{"d_expert": 32, "lr_router": 0.000429, "head_dim": 32, "init_std_qkv": 0.0684}
Below are experts of layer 13 (counted from 0) of a mixture-of-experts language model. Rows are named router (the router's row for the expert) and show model dimensions 0-127. Each number is 200 + 30 x the weight over its row's rms, rounded and kept within 0 to 999.
After each expert's rows: a language model's description of what the expert responds to. This comes from a sample of Wikipedia text that the model never trained on.

# expert 36
router,193,163,174,144,189,192,278,140,179,186,243,242,203,258,233,236,125,173,208,232,179,218,274,162,200,218,231,165,196,234,197,212,239,216,152,189,182,192,216,204,195,171,185,219,251,186,173,202,181,183,227,213,165,142,204,214,190,198,216,189,258,242,233,199,242,201,249,225,194,210,182,199,154,185,203,185,200,209,185,242,199,200,247,233,187,217,143,247,233,175,189,202,194,218,210,218,239,228,192,240,207,240,176,177,213,192,222,213,223,168,218,233,249,160,211,223,245,127,164,195,201,205,203,184,200,227,198,245
Description: Inner pieces of longer Latinate words, such as ar|gu|ably and eff|ic|acy, plus reporting verbs like described, said, stated, noted.

# expert 62
router,205,191,184,156,177,226,241,198,159,157,230,247,169,195,235,221,152,230,162,210,171,183,179,184,181,194,220,163,216,208,189,182,234,219,189,227,141,224,218,189,220,174,221,198,245,188,175,205,181,208,255,204,178,166,166,169,198,163,183,247,202,240,194,217,219,142,248,208,171,231,156,201,159,173,218,235,242,199,177,269,174,137,225,239,175,232,150,208,172,213,183,238,164,199,182,195,209,178,197,236,188,269,185,199,179,217,205,163,227,209,205,234,215,157,184,221,227,148,148,151,195,238,203,167,190,247,254,226
Description: Month names in dates, often after On or In, such as On June 26, in August 2003, and the following day numbers.

# expert 43
router,220,214,189,176,144,186,207,163,210,147,209,221,158,197,217,213,183,227,212,212,233,188,222,190,173,173,217,187,212,180,175,203,195,238,175,244,204,214,178,188,197,164,184,277,241,106,175,243,182,192,227,265,175,160,159,196,222,221,174,215,227,176,209,231,242,167,214,255,214,207,190,146,176,158,211,201,217,206,203,262,190,199,262,237,179,206,212,206,218,166,164,236,205,227,191,155,229,242,235,199,207,199,191,201,162,159,254,191,231,204,242,203,239,170,230,190,198,212,202,161,162,248,251,172,246,211,245,210
Description: Middle pieces of capitalized names and titles after a first letter, such as S-ess-ions, M-ess-iah, Sn-ow, plus awards words like Best.

# expert 13
router,227,216,158,183,212,223,236,137,143,202,196,224,180,217,230,199,201,201,239,256,188,152,211,184,126,155,226,178,231,199,221,167,231,227,179,203,154,215,209,181,234,181,182,224,235,165,157,207,147,189,230,182,201,159,196,229,199,173,190,249,223,211,218,200,222,203,204,249,160,174,187,150,162,196,185,231,225,205,173,246,180,190,209,276,160,198,177,253,166,214,169,212,244,203,236,147,245,237,237,222,214,225,159,208,164,178,210,217,227,174,207,196,228,182,177,197,220,207,216,204,213,281,216,148,232,192,191,230
Description: Opening pieces of words split into several tokens, often names or Latinate terms, such as con-, sub-, Ar-, Cal-, inter-.

# expert 35
router,223,212,154,141,175,207,235,135,191,177,269,218,168,228,273,233,192,247,180,192,253,172,208,148,201,215,183,183,212,254,194,172,201,211,164,174,172,197,231,189,215,155,212,259,251,176,154,213,196,138,228,181,195,190,174,221,226,168,170,216,249,205,251,214,183,195,261,234,196,180,187,171,162,179,201,249,236,186,170,225,170,191,250,210,165,221,153,229,233,197,164,189,211,213,214,183,203,215,220,231,169,215,197,208,172,213,244,225,242,199,198,204,210,139,175,210,229,184,163,199,182,256,212,182,212,222,186,195
Description: Capital letters and Roman numerals inside acronyms and codes, usually in parentheses after a full name, such as NRDC, NIDA, XI.

# expert 24
router,205,180,204,201,150,220,222,203,144,171,218,251,188,211,222,219,187,222,236,210,189,220,210,196,179,140,182,202,231,230,169,154,202,229,161,230,205,204,224,180,222,147,238,254,201,167,176,172,218,179,210,258,174,180,194,180,166,201,162,211,241,201,217,213,236,224,232,249,193,162,183,177,188,162,187,219,208,205,152,216,163,138,255,226,196,180,189,213,189,232,147,216,191,217,227,163,212,251,214,271,159,228,189,215,208,206,229,223,266,209,218,233,205,200,196,222,260,164,150,146,157,208,197,183,220,277,184,205
Description: Function words in running prose, especially quantifiers and determiners before nouns or comparatives, such as many, more, several, the, to.

# expert 10
router,201,156,205,186,172,249,259,174,133,156,210,259,196,217,259,256,188,201,194,203,199,187,201,213,183,219,211,222,215,194,183,172,216,195,166,148,188,200,195,186,169,185,185,248,213,145,159,213,199,161,225,267,190,154,159,173,177,144,215,222,215,206,244,213,222,211,235,231,160,175,153,197,176,142,157,264,205,230,159,224,211,176,218,208,185,223,201,230,215,200,196,213,197,218,205,173,261,219,200,268,150,228,178,188,191,219,241,184,207,192,194,219,227,167,212,231,222,152,165,158,208,205,234,149,240,193,221,198
Description: Final pieces of adjectives and compounds completing a word stem, like cort-ical, multirac-ial, autoimm-une, large-sc-ale, byp-ass.

# expert 59
router,196,180,184,183,126,217,269,192,188,162,217,230,181,201,211,221,227,230,205,216,213,215,228,150,190,211,237,171,237,209,219,194,225,226,153,215,168,209,184,166,197,186,234,231,213,138,169,205,184,179,201,269,196,185,218,238,231,153,214,191,258,183,190,214,245,149,199,228,163,214,185,207,123,169,240,225,216,193,168,268,203,186,237,217,220,168,175,219,175,202,169,211,154,222,222,185,227,236,223,220,196,198,192,169,194,200,224,184,228,200,252,177,189,147,238,217,243,167,131,175,213,225,167,154,248,219,226,176
Description: Short word pieces like it, at, ast, ock after an initial consonant inside words: restitution, flattened, haste, cocaine.

# expert 4
router,188,180,181,190,182,224,231,163,155,176,204,241,169,202,220,220,156,191,235,209,199,139,222,170,199,200,205,199,191,231,215,171,233,232,171,203,187,174,200,164,206,134,187,255,268,170,201,186,203,160,244,226,202,151,140,170,205,205,175,220,282,229,190,232,181,185,217,208,170,157,205,215,201,159,165,214,235,221,211,255,141,117,234,221,150,182,166,191,180,193,172,198,209,212,194,153,234,224,188,210,194,234,198,185,174,182,249,162,210,176,228,192,229,184,206,222,207,198,219,195,198,211,269,131,216,236,212,185
Description: Word pieces ending in y or -ly that close a word, often with sentence periods, such as idyllic, philosophy, diagonally, wall.

# expert 21
router,212,164,122,150,190,191,210,177,187,190,265,228,153,209,261,172,189,230,188,222,179,219,238,183,199,162,227,183,253,239,193,198,228,209,181,184,147,171,191,180,196,204,213,205,287,203,162,225,147,194,201,213,189,172,200,222,220,178,186,251,208,204,229,202,226,202,229,235,209,209,182,188,177,164,182,220,181,201,180,251,193,210,216,255,172,161,171,252,172,197,142,178,197,227,231,184,213,211,212,205,168,203,165,154,186,211,225,197,276,194,242,243,224,170,183,222,242,206,151,165,215,249,235,198,232,263,195,209
Description: Single consonants or short consonant clusters starting a word or following a prefix, e.g. N, L, D, pr, tr, the r in Intruder.

# expert 58
router,231,188,232,194,171,212,216,136,183,151,215,231,145,235,204,219,192,205,185,231,190,128,223,151,189,169,242,173,179,187,173,157,241,221,189,228,190,172,256,202,206,187,176,249,258,178,214,168,214,154,220,203,180,171,137,225,214,193,177,231,232,202,276,183,199,165,237,197,175,155,194,165,159,153,182,195,245,207,187,262,199,199,238,219,167,222,138,182,176,188,170,198,196,237,245,182,237,197,220,233,182,215,200,184,167,207,196,235,214,200,221,232,226,163,216,197,267,187,163,192,162,202,209,185,241,199,230,197
Description: Pieces of European given names, surnames and place names, like Vilhelm, Delémont, Guillem, Pedro, Paul, Pittsburgh.

# expert 11
router,202,171,211,193,160,185,260,146,167,176,198,216,154,197,218,258,185,192,201,242,204,178,231,167,186,163,226,199,200,237,207,171,240,264,157,239,178,207,212,174,243,154,223,238,251,165,165,222,166,233,272,253,166,186,186,229,214,202,224,201,255,186,207,226,193,172,209,174,193,220,189,182,181,190,218,214,232,193,171,279,166,168,252,223,195,171,146,222,191,215,173,210,207,257,216,198,216,236,241,212,198,168,212,207,192,187,202,180,234,211,200,186,212,155,234,188,240,204,161,199,250,231,227,200,268,222,216,228
Description: Middle syllables of South Asian and foreign place or personal names (Lahore, Thakur, Bhagat), plus line breaks and when, where, how.

# expert 63
router,198,183,203,203,160,223,231,167,138,186,223,218,220,224,223,188,184,224,227,205,165,196,219,204,195,203,237,201,246,249,156,173,202,266,185,195,208,207,238,186,213,164,220,240,200,187,148,196,184,193,214,242,176,174,172,193,178,167,176,218,261,207,220,218,250,203,266,253,164,189,147,176,167,162,183,212,192,207,182,215,206,162,253,196,170,165,208,228,201,210,195,238,218,226,226,149,238,243,222,254,141,225,181,204,185,208,234,193,270,208,248,224,220,196,205,237,243,140,132,158,186,203,210,163,207,225,195,214
Description: Determiners and adjectives before nouns after a/the/in, such as small, large, many, several, various, different, own, second.

# expert 31
router,179,186,160,166,177,186,229,176,173,150,228,214,187,181,258,243,164,252,196,241,223,207,197,161,170,174,208,138,204,233,187,193,259,207,157,226,146,196,205,234,182,189,220,234,220,162,152,178,174,185,238,224,191,196,171,235,203,214,199,222,241,210,245,240,202,158,244,208,160,164,161,167,151,172,201,209,249,205,171,238,177,175,242,244,148,140,188,202,190,204,182,227,146,238,198,160,228,204,224,218,198,191,172,209,151,174,206,233,227,202,220,190,235,174,229,206,230,192,179,182,199,232,271,153,208,228,196,195
Description: Table pipes opening rows or cells, list dashes, and field labels like "by:" and "Starring:" at line starts in tables and lists.

# expert 23
router,232,127,191,187,172,222,216,163,215,207,227,226,182,215,228,217,170,222,198,214,204,142,189,169,161,188,182,168,226,189,168,178,261,204,166,189,157,194,214,214,228,164,191,225,258,147,208,150,168,176,243,211,180,181,143,198,223,158,196,190,211,190,263,198,191,221,203,215,199,150,183,161,165,166,150,219,236,226,196,245,187,174,206,210,173,196,98,191,163,201,191,185,209,208,226,194,221,204,237,220,138,195,152,176,180,180,226,207,200,217,176,202,216,156,242,196,259,184,212,181,206,205,228,193,245,270,221,232
Description: Later pieces of surnames, places and institutions (Villanova, Barnsley, Cornell, Rodríguez), plus was, He and commas in biographies.

# expert 42
router,230,198,181,166,105,238,264,150,200,149,215,226,209,229,223,225,188,253,244,210,256,201,271,153,182,177,230,191,214,210,218,151,181,231,169,251,168,221,193,189,218,170,218,206,236,152,169,202,181,173,226,259,201,187,195,196,220,178,222,195,212,190,219,222,192,159,231,196,149,208,183,209,147,177,185,219,213,192,179,253,151,195,230,192,216,204,154,194,202,212,155,193,191,204,248,204,206,193,215,256,201,176,185,205,128,164,211,176,242,183,206,189,243,153,213,198,227,141,209,207,204,239,228,173,187,207,223,196
Description: Pieces of German and other foreign names, plus spaces, slashes and symbols in formulas and tables, such as Wä|h|ler, Sch|um|acher, W|iz|z.

# expert 25
router,248,189,185,176,184,230,201,200,190,149,247,220,190,236,225,228,133,251,180,215,202,219,187,209,146,202,218,132,257,189,174,167,225,252,133,226,167,203,216,214,204,151,213,214,223,167,184,176,180,187,218,210,215,189,200,199,237,189,194,212,231,229,209,246,211,137,227,219,199,183,156,194,173,188,216,218,310,232,185,258,154,200,194,242,183,222,184,209,198,196,182,196,184,238,206,235,234,201,220,210,213,236,187,180,171,222,222,193,216,210,222,229,241,186,191,200,242,166,153,183,215,249,240,161,233,251,233,207
Description: Table pipes after record or result columns, month names in dates, and list or heading breaks, such as "Win |", October.

# expert 34
router,264,239,155,180,149,214,230,179,182,147,223,222,166,209,237,270,158,220,218,214,230,165,245,185,194,169,189,210,231,249,182,192,231,193,146,166,175,206,194,208,198,184,223,272,259,181,152,211,184,186,240,234,164,178,168,196,217,189,236,183,242,236,227,199,212,180,216,203,206,214,166,144,174,223,206,230,253,202,174,264,133,177,242,215,197,209,157,251,187,195,179,195,215,256,179,176,207,194,189,236,172,213,219,198,187,193,235,198,217,191,208,216,214,171,190,180,185,185,164,200,162,258,254,196,204,212,202,238
Description: Line breaks, capital-letter acronym pieces and table cells in lists, infoboxes and discographies, such as IEEE, USSR, BPI:, Soviet Union.

# expert 22
router,204,138,197,155,164,211,216,191,181,201,230,260,171,227,180,196,149,215,233,195,203,149,198,187,147,174,184,187,192,179,225,208,215,205,167,219,163,179,227,182,213,153,199,204,217,160,195,211,178,211,257,205,166,181,181,209,189,201,191,213,207,222,262,246,213,155,203,187,190,213,170,204,165,196,235,222,223,193,211,252,159,212,201,251,160,158,215,210,155,158,128,205,224,204,255,195,213,213,244,223,158,248,153,174,197,154,224,216,280,221,226,208,242,188,237,199,217,183,214,173,187,258,212,170,251,265,207,198
Description: Verb stems and pronouns after he, and, or names in biographical and sports narrative, like regained, eventually fell, combining, They.

# expert 30
router,177,156,177,132,178,165,204,157,162,211,212,217,162,212,217,230,204,223,226,204,211,178,225,149,153,164,198,133,228,241,214,200,234,225,172,206,159,172,181,151,234,198,235,215,219,179,174,199,140,193,235,199,176,168,191,240,231,164,176,223,193,204,233,193,183,220,214,236,185,199,183,170,173,193,186,215,213,193,189,264,197,148,205,233,153,148,183,250,192,213,169,192,227,204,239,165,236,220,225,244,212,220,151,198,191,172,208,241,243,170,238,197,259,190,199,227,243,211,179,224,205,282,184,194,239,252,191,218
Description: Opening consonant clusters of words and names split into pieces, such as Cl|imbing, Fl|oods, Sh|arp, ch|it.

# expert 50
router,219,182,205,172,174,226,266,182,188,175,207,202,181,233,236,199,192,184,219,243,238,213,217,210,105,178,203,216,200,221,167,192,259,208,159,223,159,219,199,171,244,154,192,236,261,192,158,220,172,177,230,192,195,186,181,236,194,167,185,221,226,235,247,273,198,214,227,190,193,189,172,179,190,179,227,189,226,211,194,232,175,215,221,260,183,206,178,214,193,197,144,180,192,215,236,230,248,178,204,243,196,205,192,151,159,207,223,200,254,175,221,197,251,146,185,249,207,221,203,152,199,223,263,155,230,245,215,237
Description: Raw byte fragments of non-Latin script such as Chinese, Korean, Thai, Cyrillic and Vietnamese diacritics, plus odd foreign word pieces.

# expert 20
router,219,177,183,155,156,240,211,158,174,149,218,211,207,191,231,258,148,200,186,200,201,166,204,227,196,203,199,207,193,247,193,194,247,211,136,187,235,195,202,189,207,176,160,257,265,163,175,176,193,157,220,252,180,190,190,189,157,180,200,190,223,202,241,259,201,209,197,199,170,197,188,191,153,175,142,219,251,202,194,240,163,165,229,253,179,210,177,181,159,150,165,232,204,214,241,201,228,210,225,246,171,187,175,200,164,229,247,211,224,184,205,203,246,169,218,209,240,141,208,199,222,180,234,126,235,189,230,179
Description: Middle and final syllables of personal and place names, such as ran, se in Chelsea, ton, bert, inson, often in lists.

# expert 14
router,220,142,168,131,187,217,222,132,179,217,201,217,161,200,266,228,156,223,224,165,189,212,210,172,215,224,173,188,235,217,209,216,253,204,166,208,192,210,194,175,173,183,182,234,251,193,174,184,194,201,246,227,211,186,172,217,181,172,212,214,242,218,223,208,196,203,238,190,221,208,147,189,179,203,214,234,231,220,176,251,185,164,214,275,145,197,168,218,176,161,168,200,175,201,256,225,286,208,244,228,137,202,173,202,187,196,205,183,214,187,188,247,244,171,191,239,235,184,213,214,187,235,210,198,226,262,251,185
Description: Word pieces inside personal surnames, especially Slavic endings like v, kov, ović, ski, in name lists, sports rosters and tables.